Weights of a small mixture-of-experts language model, trained from scratch on English Wikipedia.
Size: 14 layers, width 128, 5.21M parameters.
Experts: 8 experts in each of 14 layers, 48 GeGLU neurons an expert, a softmax router, a shared expert of 64 neurons.
Training: a variant of Adam for the experts, 409M tokens.
Below are experts of layer 7 (counted from 0) of a mixture-of-experts language model. Rows are named router (the router's row for the expert) and show model dimensions 0-127. Each number is 128 + 24 x the weight over its row's rms, rounded and kept within 0 to 255. Numbers have three digits each.
After each expert's rows: "mostly gets" lists some tokens that are sent to it at least half of the time. This comes from a sample of Wikipedia text that the model never trained on.

# expert 0
router:109173127113104068138135149117150123122107143167149124117107105108140100143088174149105114122118153088113165161121100147078145134101151108135112143135148149150112126122174114097126145118116106121123134077120117153144172111161119071117086131136106102095131124130175129133122105130161120118164117167134125124189174146115107101127118133107129096109091101095114149161104125144117135123162
mostly gets: " he", " it", " f", " not", " It", " re"

# expert 4
router:123123121154171110065101114101144120135119135174132124126124169140157126114141133102115102128132088071140110091109139149106102122171128134098195154143148104101085118156126108143128120143110155106087102140106149139085133146132121175114161113143152092156067135110120127083125146100122183129146141124101100167126133150138121140136143141117143159136104148124120141110077109129110141140121
mostly gets: "\n", " \"", ")", "===", "}", "′"

# expert 6
router:134127149180144131108118160128109112167162117112111132101176124169158152105100182130136100141098140125150134144132176123104146123132137114113128114123117147104144137156113127126112082112139102142128144138150139102117076148130120089133119144159151098157107108140153174177155184166105121123177108102127117125107105099129096130135096117163140138179115065149147138147129149156145144109126
mostly gets: "ford", "ya", "ville", "ado", "ke", "ington"

# expert 5
router:205082123140128143149148127129136130104143097107121114109124148117148120106156130110149141130167174122151125088122100109093132124124145186131092130135126104088120084094125100116126135136154141123126122134092117111115096104143136100100136178096149111124110110182138131131122152131174122120117136104135144103132138095057134082148169149160124117111151155144120089109115112153144178140146
mostly gets: " and", " as", " on", " for", " to", " with"

# expert 2
router:080144136107212132160147126134121113128135112129123109112132144116078131117152114160157149119140114109103096185134122107112160137129079122091100143108121167146105152158115104110140132181127124124131149139106164140143144110127163118173136108108133156158144149099133143140155146127099121083107148096155116113104111076146142106103124117127123154113143161088085105143120141103138113140076
mostly gets: " 18", " 10", " two", "19", " 17", " 16"

# expert 1
router:105119152085111145116140117123091103123110133105130141134071121131111129146136108116109103125095118118132151093115140124150184161076164138161092154139157100117160140112113157147102149084137149127110117149158150153113123159113099113080147114120093153105158166067130110096114105122131144134094110115136169122111132121103104146122152135102099135128198161133145132124144166133157113119171
mostly gets: " first", "est", "ast", "ment", "ual", "ence"

# expert 3
router:139130099142105153145122106137144161125111130130156104161141132124105101145109097129144154126131125146125113143133120125145078101168102088166154125152097130148170139107141144160141137103122084133169094125129074166140159085116142135147120105113136162114144118153089095115118106118108124168121172136138121113132079163137187157122170118116139093112104100158169109091160097119089116122136
mostly gets: "|", " February", " January", "°", " June", "″"

# expert 7
router:143111108113099134135115128152146142112138148116103169146150110116149161145149097126112156135155114193118130106151115147183071119133118076101155073092111118159096122128115141123154124153122152140137159119157113074162115161103133098161131137142122126134141114154093121151119117125138095145101112164102143160127165158192136152134084120142138138127112133135130147130165131092121092135087
mostly gets: " Br", " n", " ch", " El", " San", " Ad"